config.toml
n_layer = 9
d_model = 192
n_experts = 64
experts_per_token = 6
d_expert = 64
d_shared_expert = 0
activation = "gelu"
moe_layers = [0, 1, 2, 3, 4, 5, 6, 7, 8]
router_score = "softmax"
normalize_top_k = false
routed_scale = 3.27
balance_loss = 0.00365
balance_bias = false
router_z_loss = 0.001
n_groups = 8
groups_per_token = 2
init_std_router = 0.0204
lr_router = 0.00343
n_head = 3
n_kv_head = 1
head_dim = 64
vocab_size = 32000
norm = "rmsnorm"
norm_place = "pre"
norm_eps = 1e-05
positions = "rope"
rope_base = 10000.0
rope_fraction = 1.0
qk_norm = false
attn_scale = 0.125
tie_embeddings = false
parallel_block = false
init = "normal"
init_std_qkv = 0.0474
init_std_o = 0.0112
init_std_up = 0.0474
init_std_down = 0.00558
optimizer = "adamw"
lr = 0.00211
beta1 = 0.95
beta2 = 0.98
weight_decay = 0.098
lr_head = 0.044
grad_clip = 1.0
warmup_steps = 367
schedule = "wsd"
decay_fraction = 0.685
decay_shape = "linear"
final_lr_fraction = 0.05
batch_tokens = 131072
seq_len = 768
doc_mask = true
train_tokens = 971500000
steps = 7412
dataset = "wikipedia_en"
Below are experts of layer 5 (counted from 0) of a mixture-of-experts language model. Rows are named router (the router's row for the expert), up (a neuron's input weights, with its number) and show model dimensions 0-191. Each number is 50 + 15 x the weight over its row's rms, rounded and kept within 0 to 99.
After each expert's rows: a language model's description of what the expert responds to. This comes from a sample of Wikipedia text that the model never trained on.

# expert 26
router:61 60 65 41 41 38 45 44 80 29 56 36 45 60 36 51 25 33 51 55 33 59 55 25 65 69 76 71 37 67 64 61 36 37 51 37 64 70 38 42 57 55 29 36 38 41 61 55 74 16 44 53 65 50 48 50 48 45 33 44 40 29 53 27 67 49 61 26 34 15 59 37 61 34 38 42 62 21 48 62 67 46 10 52 55 66 34 50 61 41 41 59 79 29 36 21 20 61 43 49 34 41 49 42 52 64 34 38 53 23 68 38 56 29 35 56 48 52 51 52 46 65 43 14 56 55 30 53 16 45 32 65 55 48 59 22 58 39 55 42 60 53 25 40 34 35 50 48 48 48 33 54 47 73 42 49 53 29 42 69 81 49 53 30 40 65 19 57 61 47 31 52 21 25 36 37 50 36 60 49 56 50 51 84 44 19 28 41 53 58 35 66
up0:73 43 28 65 35 44 44 50 63 42 66 51 95 55 75 82 11 62 70 42 66 42 67 65 15 61 64 52 50 52 56 51 34 37 61 66 49 57 39 54 62 58 54 25 41 46 54 49 55 51 74 68 53 55 38 36 65 37 40 81 64 60 59 67 45 69 35 57 46 69 37 55 45 54 55 53 34 14 49 46 85 52 26 75 44 68 60 66 82 59 36 31 60 53 67 54 33 42 44 42 17 47 64 84 51 31 62 45 59 28 63 61 53 58 44 33 57 34 87 52 35 29 44 50 54 60 39 45 46 62 49 21 48 52 52 26 17 62 31 48 56 77 61 47 63 43 37 52 39 54 56 11 51 81 43 48 68 60 60 50 38 60 55 40 77 63 38 48 52 34 75 52 70 35 57 39 36 62 47 46 58 62 46 46 52 56 35 38 61 42 48 57
War after World, League in club names, and sentence-opening prepositions like In, After, For, As in sports and military biographies.

# expert 11
router:62 60 71 53 39 33 48 48 69 39 58 39 63 47 51 78 44 27 42 64 34 54 62 24 64 48 59 61 68 81 49 51 53 21 48 45 51 61 43 26 57 36 52 39 49 31 62 42 67 51 52 42 64 41 10 54 75 27 31 35 53 68 50 41 67 41 47 30 26 29 54 63 62 41 60 61 27 46 56 61 64 52 33 54 44 50 40 64 76 46 44 57 99 37 32 19 27 34 59 37 28 33 29 58 50 56 60 39 54 35 66 40 75 36 43 36 49 39 44 42 37 55 58 09 74 32 42 46 39 61 23 77 55 20 69 40 55 48 35 49 63 72 43 46 50 49 36 38 46 58 33 40 63 47 17 40 49 52 58 44 71 48 47 41 55 65 58 73 73 50 28 47 41 26 46 33 72 63 58 63 64 40 71 61 26 38 51 56 67 67 33 67
up0:50 53 38 76 58 63 38 70 41 64 74 50 42 40 41 43 58 43 55 68 77 65 45 45 62 82 67 51 24 18 55 54 48 45 74 58 34 37 55 77 32 42 65 55 49 36 67 38 62 34 76 50 36 54 42 78 64 09 43 48 53 55 75 90 47 56 52 61 38 72 57 43 49 41 57 43 33 36 51 60 44 49 33 69 48 26 37 30 64 39 24 73 50 65 56 30 47 48 47 50 28 34 21 61 45 46 70 53 77 30 46 49 42 43 62 51 53 32 60 44 63 41 56 27 79 38 48 70 62 45 49 39 37 31 61 31 47 47 75 56 43 57 72 62 52 55 49 59 46 40 56 37 38 67 64 73 19 50 35 90 39 57 68 50 46 51 30 68 38 48 49 50 32 48 53 50 87 68 25 55 33 45 72 49 54 56 60 68 20 40 20 42
Pieces inside proper names and abbreviations, such as La-d-akh, Te-ja-swini, the period in D.C. or T. Hayes.

# expert 50
router:40 48 59 64 38 53 43 52 43 38 58 42 45 68 53 52 51 39 71 61 45 62 36 23 48 67 68 59 42 58 64 46 34 19 57 27 65 58 54 31 45 41 35 47 24 44 53 40 53 46 66 35 61 37 31 64 58 49 35 27 54 57 64 29 68 49 65 11 34 20 67 22 48 49 61 56 65 36 51 69 65 51 32 56 36 70 57 75 53 45 36 79 64 39 36 40 40 46 33 23 27 39 39 75 28 24 47 27 45 48 54 75 61 50 74 63 42 26 43 50 54 58 29 31 54 12 31 36 39 59 50 63 68 42 47 45 29 39 36 58 70 55 43 45 25 40 48 43 50 31 40 41 66 61 52 51 34 54 62 70 75 35 58 23 59 95 43 59 65 34 26 60 60 47 55 35 48 62 78 20 48 60 60 71 61 41 51 70 64 75 32 68
up0:72 72 43 35 48 48 52 46 50 64 37 56 66 42 27 52 70 27 55 76 41 70 46 65 30 26 49 43 27 78 44 74 33 45 52 59 74 72 61 35 66 75 71 55 48 60 54 46 41 62 89 23 46 50 28 35 41 37 34 46 68 52 57 84 53 49 55 67 36 43 46 36 40 57 37 19 70 48 50 67 38 32 27 59 64 32 43 57 45 45 35 55 55 63 48 40 66 27 26 23 49 22 50 61 59 70 67 46 38 59 41 67 67 55 58 50 35 34 59 35 73 11 44 48 48 55 58 64 73 47 53 43 49 49 48 58 62 46 56 46 30 62 63 26 66 50 39 43 38 50 42 28 37 55 49 37 35 43 43 44 65 67 67 50 77 60 41 84 55 00 51 68 43 46 40 55 54 76 39 53 70 66 64 69 61 59 41 26 67 53 61 29
Articles and determiners after a preposition, mostly the, also his, their, this, same, such as end of the season.

# expert 12
router:36 68 71 55 50 45 39 55 78 38 53 32 71 59 50 75 45 33 65 63 37 41 46 25 68 59 57 60 52 66 51 50 52 11 61 46 44 63 38 34 72 28 40 57 50 40 62 53 55 42 59 42 68 45 25 45 69 39 39 35 63 63 57 39 69 39 52 24 37 30 51 50 70 33 58 73 52 30 53 61 62 46 14 66 45 64 46 56 73 35 43 67 99 32 37 40 43 39 53 45 33 37 29 66 32 48 60 28 48 36 66 50 77 41 51 58 49 33 48 40 48 58 53 00 68 48 36 48 36 55 25 70 60 22 79 39 46 32 34 39 56 70 36 33 35 47 25 43 50 53 37 40 54 57 40 36 50 43 35 46 61 48 56 38 52 83 38 70 69 43 37 53 29 32 46 42 68 57 59 57 68 56 67 61 46 36 36 50 58 56 30 73
up0:28 81 64 32 48 28 63 17 51 28 83 65 50 46 47 48 63 33 59 48 39 60 47 64 49 66 38 80 52 39 56 39 28 65 53 33 30 72 29 39 53 76 38 56 51 27 70 38 61 50 48 42 42 43 32 41 97 50 59 36 37 69 59 68 35 38 67 48 00 47 52 55 69 20 54 59 37 34 59 33 34 48 82 70 25 51 52 56 65 29 26 54 73 53 31 54 46 30 49 63 58 68 53 38 39 28 58 57 38 65 41 61 60 55 63 47 53 37 56 45 26 38 68 44 39 45 85 58 53 64 56 88 43 70 57 22 52 59 57 56 44 69 36 37 44 38 49 42 48 21 52 42 48 49 50 47 52 66 51 55 63 60 50 43 44 47 45 38 52 49 45 56 49 46 33 52 79 77 78 65 63 44 53 66 39 54 36 32 58 54 49 75
Given names and word pieces inside personal names in lists and tables, e.g. Robert, George, Marius-z, Ya-h-weh.

# expert 0
router:19 57 73 70 55 49 47 56 61 53 60 40 37 45 56 62 41 28 64 55 52 88 36 54 61 71 52 73 35 58 64 46 33 35 62 36 42 65 31 34 59 47 36 58 33 44 71 59 49 48 46 32 61 42 51 59 53 37 36 39 49 53 55 33 54 47 56 37 34 27 67 52 66 46 72 57 48 07 39 59 42 50 22 63 47 67 30 55 64 45 41 53 51 34 39 26 30 40 33 52 39 42 33 51 42 50 58 45 46 37 60 51 55 36 50 50 47 35 55 42 35 61 45 41 61 66 40 41 47 45 38 71 63 46 75 52 47 47 30 21 48 57 45 55 37 34 18 42 55 44 55 56 57 58 57 53 44 36 13 40 61 42 84 24 51 99 32 72 63 39 24 89 41 07 21 48 62 66 50 30 48 71 54 78 64 31 52 58 79 52 47 58
up1:99 38 36 53 53 63 37 69 41 49 43 62 57 34 35 43 61 72 51 22 41 41 66 69 61 40 27 54 18 59 71 43 18 57 58 44 47 76 62 30 71 51 53 45 56 58 47 62 29 30 54 18 48 51 61 58 44 43 37 51 72 56 35 43 46 52 43 64 42 43 57 58 57 48 57 41 49 42 47 71 46 69 62 48 36 68 19 44 47 68 40 32 48 50 40 42 20 28 53 47 29 67 23 62 62 45 73 45 35 71 63 61 67 34 57 45 44 61 54 34 56 36 71 41 59 66 55 30 36 72 12 61 75 57 27 41 57 55 44 44 62 59 48 57 58 48 43 44 15 45 61 42 64 47 48 27 33 60 42 85 50 68 50 81 55 34 85 29 62 29 46 28 38 28 49 52 61 74 39 43 50 39 62 61 50 64 42 59 49 60 37 55
Common nouns after an article or possessive, often followed by of, like years, life, death, role, career, terms.

# expert 51
router:41 45 62 46 44 58 46 67 77 31 61 40 59 51 44 72 41 43 67 59 48 59 51 43 77 58 63 69 28 52 78 69 42 47 37 29 53 57 32 32 56 31 18 50 37 35 48 76 64 52 54 22 58 28 31 49 74 44 47 44 59 65 61 37 49 41 49 33 42 48 61 07 54 36 55 68 55 18 52 67 54 70 39 61 54 71 18 64 56 53 38 39 50 13 36 19 47 57 45 36 47 46 30 57 52 22 46 38 48 49 62 68 53 51 59 64 44 32 39 50 37 50 47 39 58 52 44 40 34 53 56 84 46 44 55 30 42 12 29 30 54 54 45 36 34 45 31 56 27 44 37 54 78 52 40 33 33 07 30 44 52 60 40 39 64 92 47 54 69 07 31 58 39 37 32 36 56 67 64 53 58 49 66 51 59 43 34 58 43 59 41 55
up8:43 79 54 49 42 35 61 15 29 70 20 41 75 46 75 64 56 38 55 70 39 41 42 48 36 36 56 46 45 52 58 54 24 23 57 48 41 60 79 42 63 60 42 27 32 55 32 50 32 25 56 30 20 62 59 60 51 69 56 44 61 55 18 54 29 37 32 29 31 42 39 61 48 64 49 56 26 30 73 43 66 33 28 55 55 50 30 39 49 44 61 23 56 48 64 51 43 47 59 43 45 67 59 71 19 24 46 60 50 41 43 38 51 43 39 56 56 35 39 29 51 71 17 59 71 48 42 70 53 78 68 57 62 42 35 71 33 43 50 66 65 35 28 58 53 52 66 35 31 40 56 54 52 70 85 65 65 63 70 52 58 52 12 59 41 39 68 56 68 38 32 73 69 55 51 44 45 38 34 14 53 46 22 63 54 38 46 38 45 34 47 44
Quotation marks and line breaks after said or added, plus discourse words like However, where, because, may, that, there.

# expert 31
router:54 52 72 54 31 41 29 64 68 29 72 27 48 48 45 50 29 30 57 74 26 53 57 33 51 62 63 61 59 60 63 79 41 51 46 39 35 55 54 21 63 54 42 56 34 36 69 41 73 48 46 65 50 43 39 59 58 51 60 29 55 58 55 45 63 43 69 34 31 19 55 39 58 34 57 42 38 16 33 70 68 74 28 66 63 69 40 41 57 35 36 77 68 52 42 06 31 42 51 42 43 46 41 63 48 61 36 47 49 32 79 48 56 39 29 58 37 44 45 47 47 50 53 02 63 68 25 30 29 51 33 56 71 50 61 20 45 24 44 48 59 58 55 37 24 49 35 23 41 45 37 33 47 54 28 44 34 48 49 64 55 49 60 43 72 86 46 59 68 46 33 53 29 07 36 36 48 59 73 61 66 67 47 49 55 37 41 41 54 52 33 55
up0:62 36 57 54 32 41 48 47 40 64 20 40 28 47 52 56 55 52 58 51 41 44 40 80 42 32 50 28 53 73 43 45 48 64 64 52 57 59 86 47 54 80 71 62 44 74 52 56 46 58 63 53 73 51 13 55 64 44 37 44 77 52 68 50 71 69 42 62 62 55 29 47 56 46 19 45 51 67 45 42 35 66 59 45 35 39 22 32 42 36 46 39 43 33 64 29 34 48 71 53 53 53 34 32 56 49 67 42 22 91 36 44 35 51 85 61 55 72 30 47 42 16 58 39 48 52 31 62 44 48 54 67 48 49 45 32 43 71 50 43 55 59 65 69 42 77 56 80 65 69 29 59 36 41 63 41 66 53 52 42 61 58 35 58 00 77 67 42 57 49 52 50 33 67 51 51 21 58 51 43 43 41 36 59 59 61 43 49 80 50 83 28
Prefixes and inner syllables of longer words and names, such as re, con, pro, pre, and pieces like "go" in heterozygous.

# expert 36
router:25 74 70 52 34 62 26 60 78 54 59 29 61 68 61 55 49 29 61 57 36 45 41 35 56 54 75 59 41 66 65 67 47 10 73 51 48 65 45 23 66 42 45 55 51 51 60 55 47 39 58 53 70 52 45 65 62 50 22 40 57 62 67 36 69 45 60 23 34 37 61 47 55 46 56 50 44 27 47 52 63 61 18 73 59 63 49 53 68 46 49 64 95 33 38 33 32 48 34 32 37 36 36 63 33 31 56 29 52 42 62 50 73 38 49 62 36 31 52 32 34 61 29 12 60 63 32 41 46 41 40 64 71 48 90 43 43 29 47 40 72 59 46 34 48 40 19 38 38 51 56 43 55 47 33 38 35 42 31 48 66 48 66 18 47 89 30 62 69 38 28 49 35 23 53 40 59 66 75 34 63 66 53 53 56 53 46 46 47 55 54 63
up0:48 55 41 99 30 89 57 42 59 39 72 40 56 43 20 55 27 42 88 42 44 59 65 48 61 51 70 55 23 31 45 65 50 40 44 66 74 48 53 45 73 54 60 42 41 87 56 54 49 55 63 60 61 56 69 56 87 50 45 55 43 55 56 63 69 37 56 63 68 56 53 40 35 26 58 52 52 59 38 57 61 52 19 41 59 53 56 77 57 55 21 64 60 63 44 67 61 45 52 68 67 63 40 48 38 57 71 30 47 56 40 70 46 50 58 65 54 55 26 55 55 59 18 50 36 41 49 63 55 47 37 40 63 30 85 58 49 51 68 29 75 34 66 43 46 53 19 59 35 24 52 45 34 52 53 65 54 25 44 44 57 46 65 37 50 54 05 52 44 33 55 59 56 29 34 51 57 30 39 45 75 53 43 63 54 28 60 46 26 81 55 24
Last word or piece of proper names and titles, such as places, bands and surnames: York, Creek, -ville, Young, Angels.

# expert 24
router:52 52 66 61 37 43 29 70 60 21 72 40 32 37 49 58 31 41 44 59 32 48 51 27 40 72 49 57 41 57 52 81 32 46 47 42 56 64 49 28 51 53 47 46 45 25 71 47 64 63 36 54 50 41 25 70 49 51 55 14 59 57 58 43 60 39 65 29 45 27 55 29 52 52 66 64 45 22 39 69 64 47 21 52 60 72 51 58 38 26 31 77 72 52 35 25 26 33 46 31 44 38 43 72 46 52 61 62 61 41 71 36 61 24 32 68 56 33 52 36 48 56 66 00 54 53 44 41 36 72 32 56 69 57 54 24 63 27 40 28 49 51 41 39 34 42 31 33 55 37 41 47 44 55 34 33 23 34 46 55 55 58 66 48 68 79 53 49 69 38 34 59 25 14 37 29 62 59 49 55 67 74 64 57 48 22 39 65 61 46 30 54
up0:64 54 58 40 67 47 36 67 67 39 43 34 86 61 43 56 49 56 44 35 48 70 34 64 50 68 78 68 46 40 62 68 41 49 44 51 48 66 44 54 45 46 51 28 60 74 29 62 68 15 79 42 58 81 26 49 49 60 55 49 39 37 69 62 47 47 47 55 57 27 49 49 58 65 51 33 31 49 55 25 59 52 63 34 38 71 35 40 45 38 68 24 47 64 33 53 48 57 38 71 38 38 53 41 75 57 50 28 17 42 51 51 35 47 40 68 44 66 54 64 23 55 46 31 68 60 57 64 53 33 71 44 60 52 10 66 21 62 47 41 53 83 26 70 53 14 60 57 50 44 42 28 45 45 50 53 70 56 29 59 73 56 53 56 55 41 43 54 54 40 09 34 21 12 49 37 53 40 63 28 18 53 53 65 45 28 58 62 33 42 32 35
Syllable pieces inside longer or rare words, often Latin or Romance stems, e.g. con, re, lan in outflank, rim in cybercrime.

# expert 34
router:21 76 70 59 32 63 25 61 74 54 60 30 57 71 55 56 57 32 59 57 33 41 38 35 58 56 70 61 35 66 64 70 47 20 73 48 47 60 45 24 68 42 46 58 48 52 59 58 58 34 58 62 73 54 43 64 62 51 24 34 59 63 67 36 69 44 58 23 35 34 65 42 58 42 60 56 41 32 40 50 63 56 24 74 61 58 49 53 66 48 50 57 98 30 38 29 27 46 37 35 42 36 38 65 36 33 56 30 52 47 68 52 67 37 52 65 40 29 44 34 34 63 28 13 61 61 33 43 43 42 42 63 74 52 87 43 40 30 49 37 72 58 46 33 48 45 21 41 40 51 54 39 60 46 38 38 26 37 29 51 60 47 64 30 49 90 35 60 68 33 29 52 28 26 56 42 60 68 81 35 66 68 56 54 58 53 52 52 50 54 55 66
up0:56 63 61 41 57 33 64 52 49 61 52 49 43 67 51 46 57 50 66 23 83 67 67 66 55 42 54 42 31 88 33 54 22 19 87 56 48 69 60 53 40 45 51 54 72 59 42 35 52 71 81 37 50 47 53 54 16 44 42 62 52 47 50 34 75 53 59 70 57 43 56 48 38 45 39 48 14 50 39 34 41 76 42 48 33 52 51 59 52 37 67 34 65 51 53 14 14 54 52 63 53 30 58 68 75 69 55 32 56 29 48 42 42 56 62 35 58 70 51 56 52 54 76 32 51 51 40 38 63 46 62 70 57 59 51 74 25 57 70 62 76 57 75 43 47 55 32 67 54 51 68 26 54 58 73 73 60 40 57 36 63 36 63 20 51 51 46 61 73 14 53 64 39 36 58 38 55 56 37 34 41 42 47 27 28 39 33 40 60 67 87 28
Final pieces and second words of proper names of places and people, such as -ville, -sburg, Creek, Kong, Quezon.

# expert 41
router:49 85 54 65 55 58 47 63 64 54 54 40 53 72 47 38 34 29 73 64 49 75 36 52 43 44 27 59 45 71 69 58 39 21 61 53 49 52 45 52 70 44 44 70 15 42 59 58 48 51 70 33 41 37 51 59 56 26 39 45 67 78 65 62 73 44 53 43 53 39 56 37 70 39 75 63 28 27 48 75 71 53 43 50 54 47 49 47 65 43 51 48 99 26 41 19 52 31 38 46 50 29 50 75 36 61 49 17 65 48 58 81 52 46 50 64 23 38 47 38 36 73 31 36 69 13 46 32 34 41 60 34 56 56 61 36 32 34 33 52 59 56 45 60 43 35 27 14 57 37 51 67 61 38 52 42 35 62 59 58 61 48 54 23 39 58 57 75 60 52 31 58 50 31 30 59 40 83 66 48 66 67 38 50 75 64 40 53 57 57 33 64
up0:47 59 31 68 51 41 46 67 56 56 49 26 53 61 39 58 29 52 19 41 42 86 67 52 60 61 50 62 59 67 64 05 40 58 56 56 44 60 48 37 69 51 45 43 39 15 46 57 57 56 70 41 50 12 60 29 70 50 51 40 30 39 45 55 61 44 60 34 21 57 30 16 80 55 68 30 27 33 60 78 43 34 53 51 52 55 67 62 48 34 41 54 61 28 53 44 54 17 42 53 62 57 71 57 14 50 64 81 45 10 46 42 51 43 69 65 49 49 56 36 27 37 54 42 45 50 67 42 25 32 56 58 30 48 35 55 43 58 59 32 34 67 61 76 26 41 52 50 39 16 67 67 77 46 68 53 62 21 29 79 54 28 75 47 45 50 51 63 64 59 56 56 49 43 60 51 43 54 36 39 47 47 53 42 29 57 60 65 39 61 49 50
Colons and labels in infobox fields like Postal code:, ChemSpider:, Location:, Born, Spouse, Genus, Coordinates.

# expert 52
router:39 51 68 65 43 45 33 53 58 35 47 32 27 60 43 57 63 43 85 79 45 78 57 58 52 65 58 52 40 61 61 55 20 23 68 21 41 57 46 26 63 41 17 33 18 33 56 46 44 51 66 25 55 34 36 66 58 45 40 29 76 70 44 25 50 48 66 22 39 26 70 34 59 41 53 61 60 32 61 52 61 59 14 64 55 69 35 67 52 57 30 42 55 36 44 30 37 39 48 58 34 45 55 52 35 24 35 18 54 54 67 64 48 49 52 67 35 39 30 42 35 52 39 36 54 46 24 42 36 54 49 62 56 47 61 34 24 24 43 43 63 53 60 51 38 45 57 41 40 50 33 41 65 57 46 42 35 40 61 60 63 45 59 21 61 99 37 63 71 36 36 51 45 50 27 38 48 65 51 25 44 52 59 70 51 44 60 74 74 51 35 76
up0:49 37 57 77 27 41 08 53 39 33 56 45 57 89 49 66 60 45 43 79 38 43 47 41 59 27 48 46 37 25 66 46 31 47 47 33 86 38 49 43 64 40 63 30 47 41 68 66 58 63 52 57 65 57 41 53 44 70 43 40 25 41 33 37 43 37 49 60 60 40 65 50 53 27 79 57 51 34 37 66 68 81 64 61 39 54 49 61 45 80 31 68 41 40 36 53 41 63 61 37 44 56 33 70 56 34 92 45 53 39 54 50 54 44 64 46 67 00 35 61 47 43 38 55 54 49 45 20 50 74 51 47 65 58 63 48 47 60 59 34 18 63 66 53 59 42 29 50 58 45 27 20 64 57 37 48 32 28 46 46 32 69 54 24 53 55 34 47 62 25 51 50 39 34 68 50 39 32 54 60 56 58 66 41 65 33 73 51 81 48 43 67
Words opening a noun phrase after a verb or preposition: the, a, some, several, same, one, no, another, numbers.

# expert 60
router:35 68 59 57 39 45 49 62 79 57 62 35 61 52 29 58 39 33 58 56 46 43 34 30 68 60 61 69 31 70 48 50 38 11 48 42 47 68 38 46 56 45 39 40 54 35 72 48 67 47 60 60 70 54 48 64 67 38 44 44 59 63 74 36 76 38 61 13 36 27 52 52 51 37 63 70 43 32 55 57 51 60 15 65 60 66 54 67 65 45 33 59 92 32 39 35 23 46 48 49 38 46 44 58 41 40 60 38 64 48 76 54 66 32 52 47 42 28 52 43 29 58 38 00 69 39 38 38 27 38 29 55 67 41 71 30 48 40 38 46 77 64 43 35 56 51 38 40 53 39 37 24 48 42 30 30 47 51 31 53 70 50 50 17 61 90 44 52 57 41 35 69 32 35 55 48 64 68 62 50 76 60 41 59 54 44 49 52 43 51 40 78
up0:66 70 36 57 39 37 55 44 56 44 55 62 41 38 79 50 37 43 38 37 29 67 45 48 75 30 52 50 49 61 47 72 58 63 82 33 66 53 51 47 80 62 57 30 26 61 22 41 58 68 78 58 41 42 45 63 49 65 54 49 73 28 43 24 39 28 50 54 51 38 48 55 54 51 57 77 50 37 25 38 57 88 35 38 44 67 68 38 52 37 28 68 58 55 36 41 58 48 47 44 47 31 54 72 51 70 57 69 65 34 79 42 68 46 22 40 33 36 28 48 61 62 32 36 40 64 49 47 64 78 29 54 67 66 46 53 63 47 48 47 35 34 29 38 26 53 32 16 34 13 28 65 72 55 47 59 26 60 59 59 46 15 28 40 67 63 50 76 68 47 57 54 44 50 52 55 40 47 32 47 56 32 37 67 40 39 29 57 58 63 19 23
Pieces right after a capital letter in names, foreign words and codes, e.g. K-il-winning, W-ro-te, Bugoj-no, ISBN digits.

# expert 47
router:51 65 68 51 40 58 33 59 81 44 53 26 44 56 41 47 47 37 76 72 36 44 61 44 51 46 51 59 29 61 79 61 61 20 59 16 53 61 41 39 73 46 31 64 41 42 63 73 75 39 60 47 65 41 39 79 57 44 43 27 49 57 60 29 68 32 51 53 32 26 66 44 53 16 52 52 34 31 53 53 57 69 40 71 71 65 55 52 63 27 45 47 92 32 48 35 25 37 37 45 44 31 49 89 48 45 53 34 43 38 76 55 76 43 55 56 34 14 42 23 38 59 24 39 56 24 28 26 33 52 47 51 68 46 51 47 47 29 47 29 56 66 43 52 37 56 33 28 39 54 40 53 65 45 39 45 40 32 54 51 69 55 69 32 47 56 45 60 73 44 29 65 32 33 46 37 59 75 75 36 72 66 56 66 67 44 43 51 50 48 32 70
up1:65 70 49 55 43 48 48 39 41 75 56 29 46 23 54 49 46 39 32 63 01 72 46 42 60 59 41 50 52 55 53 50 58 73 45 37 44 54 75 51 42 63 34 52 55 36 50 51 60 61 63 20 61 43 49 32 90 30 45 24 49 52 40 49 30 41 62 38 33 60 51 43 64 15 56 71 43 52 38 76 72 80 40 25 60 74 38 47 22 40 23 37 51 62 35 37 59 38 27 29 37 40 56 35 23 56 50 62 38 26 61 53 72 37 47 79 44 52 47 59 42 51 32 56 40 48 38 64 22 81 53 57 53 35 46 44 31 53 35 31 62 68 38 48 56 63 59 44 35 42 27 31 88 62 29 33 21 34 45 63 45 45 57 41 54 54 62 42 49 35 50 53 46 31 33 64 51 51 57 41 41 42 90 58 60 53 35 41 66 58 12 55
Pipe separators between table cells, especially after numbers or parentheses in climate, sports and filmography tables.

# expert 53
router:33 60 74 50 43 54 41 53 85 49 59 23 48 75 45 74 61 39 61 51 36 76 35 45 57 54 60 66 29 62 67 66 39 38 80 46 75 47 41 47 59 64 27 60 46 40 56 61 57 43 51 36 69 16 32 56 63 46 32 44 58 56 49 34 59 40 49 45 41 49 68 22 66 31 56 70 58 46 47 67 43 57 47 82 51 84 26 71 76 48 54 31 61 48 42 22 43 38 36 50 31 38 25 68 58 25 67 20 57 47 66 53 61 56 48 74 32 51 53 47 29 45 63 42 65 55 45 43 32 42 45 71 57 56 52 37 38 30 55 34 73 55 46 34 21 41 45 55 17 35 43 51 73 57 30 51 31 27 24 58 60 39 50 40 67 93 17 55 71 39 54 46 42 48 32 49 69 50 65 45 79 57 61 58 69 58 65 47 61 69 36 60
up8:45 59 63 66 53 42 24 20 17 56 33 33 81 55 55 36 36 50 52 56 40 57 58 53 59 73 52 42 55 53 58 70 52 68 59 82 41 51 23 47 55 26 38 51 74 82 77 28 70 39 41 52 50 46 59 44 46 49 24 63 44 60 41 31 60 57 43 62 65 58 63 00 28 38 45 27 33 25 37 65 38 48 45 60 44 36 31 29 49 28 52 28 47 47 42 39 38 52 39 69 32 45 45 46 60 77 14 42 93 52 54 48 64 47 45 64 58 55 14 53 79 52 40 47 43 56 44 71 34 37 59 40 66 44 82 61 66 28 52 37 58 65 73 32 44 48 47 37 48 61 70 64 50 52 48 54 60 41 54 58 48 47 65 27 38 23 39 52 42 26 45 61 27 53 65 47 65 40 72 21 60 59 62 54 44 51 55 25 46 56 47 61
Commas ending introductory phrases and clause links like that, where, which, when, plus reporting verbs such as announced, called.

# expert 48
router:55 44 63 59 57 49 42 43 74 43 62 21 45 50 46 69 45 38 66 67 51 84 63 52 50 58 41 64 28 73 66 67 45 40 71 54 36 57 33 41 58 37 29 47 41 34 49 68 46 47 45 35 56 25 57 69 66 47 32 50 62 70 50 45 68 61 44 28 51 32 64 14 57 35 47 62 62 24 45 65 46 65 22 64 56 52 21 36 68 65 58 39 55 34 56 08 37 36 55 48 30 45 57 54 44 24 51 20 50 53 54 55 61 38 56 70 41 42 48 39 46 52 42 34 51 57 44 42 46 63 45 69 51 47 74 27 28 18 36 51 69 54 43 51 36 48 68 43 20 53 33 61 64 66 54 41 30 35 08 50 63 57 42 38 69 96 33 43 73 38 35 59 34 46 15 28 54 67 67 28 55 67 65 67 53 55 29 74 52 67 43 55
up0:50 57 46 62 51 46 33 37 35 61 36 68 15 60 41 68 41 32 44 42 48 74 33 53 32 66 54 63 52 63 37 49 50 58 42 30 61 50 59 62 69 66 45 36 88 22 53 42 18 69 45 53 41 32 29 47 51 43 67 57 35 55 66 54 64 39 56 40 75 36 67 60 60 26 42 52 70 40 38 39 59 68 42 46 30 46 68 44 67 35 65 88 53 51 76 58 50 45 38 51 34 56 45 63 54 52 31 69 26 39 50 52 54 28 37 39 84 38 35 53 71 38 66 50 60 60 55 54 77 57 48 49 49 65 17 38 28 28 48 29 51 60 38 51 40 29 57 34 52 63 43 42 32 54 58 36 36 61 45 39 37 74 48 49 58 62 64 61 50 37 75 72 71 51 22 67 36 75 60 40 58 75 02 39 46 24 62 50 64 81 34 74
Past participles and action verbs after be or to, e.g. used, released, developed, held, plus particles like "carried out".

# expert 46
router:50 61 71 58 46 53 31 75 60 47 52 16 67 77 33 47 42 30 63 65 40 54 49 58 48 49 54 55 35 63 74 60 38 23 71 33 62 61 43 45 61 47 42 53 40 26 37 72 78 34 61 41 47 57 30 58 63 44 38 22 53 67 75 36 74 37 53 43 25 44 53 41 59 35 62 55 43 38 54 55 64 65 41 74 66 65 52 57 56 52 59 43 97 29 55 22 44 43 40 28 60 20 26 62 42 53 62 35 40 53 58 50 63 43 52 50 20 25 17 26 49 48 18 16 63 31 46 39 23 39 46 57 64 58 68 54 50 35 57 38 63 66 49 44 19 60 14 51 40 32 34 53 59 62 63 28 36 34 50 51 69 56 46 38 56 58 31 51 72 32 42 65 33 28 46 46 56 65 67 44 71 46 74 61 69 57 42 51 45 57 55 73
up0:38 61 61 57 74 77 65 56 58 36 30 45 31 67 04 52 54 40 53 50 40 57 52 39 75 59 41 60 32 36 10 63 38 35 75 57 63 85 66 57 74 53 30 46 39 33 52 64 53 86 52 64 54 57 46 52 49 34 58 64 72 64 39 43 50 44 31 31 39 43 45 52 53 62 59 71 55 37 33 58 23 74 34 26 51 30 46 49 48 60 57 48 43 68 38 62 66 27 60 38 45 61 28 43 26 45 72 65 59 30 36 46 58 50 66 52 29 47 54 78 41 67 41 41 61 51 49 58 37 55 33 53 56 30 39 57 26 50 55 18 26 75 46 38 34 25 57 40 29 56 46 47 46 40 48 59 72 27 32 78 37 41 50 35 47 50 49 60 71 40 63 33 46 52 42 79 51 36 50 56 32 77 77 59 54 61 50 54 90 34 55 73
Line breaks, table pipes, and closing parentheses or semicolons, especially after birth-year brackets in biography openings, as in (born 1950).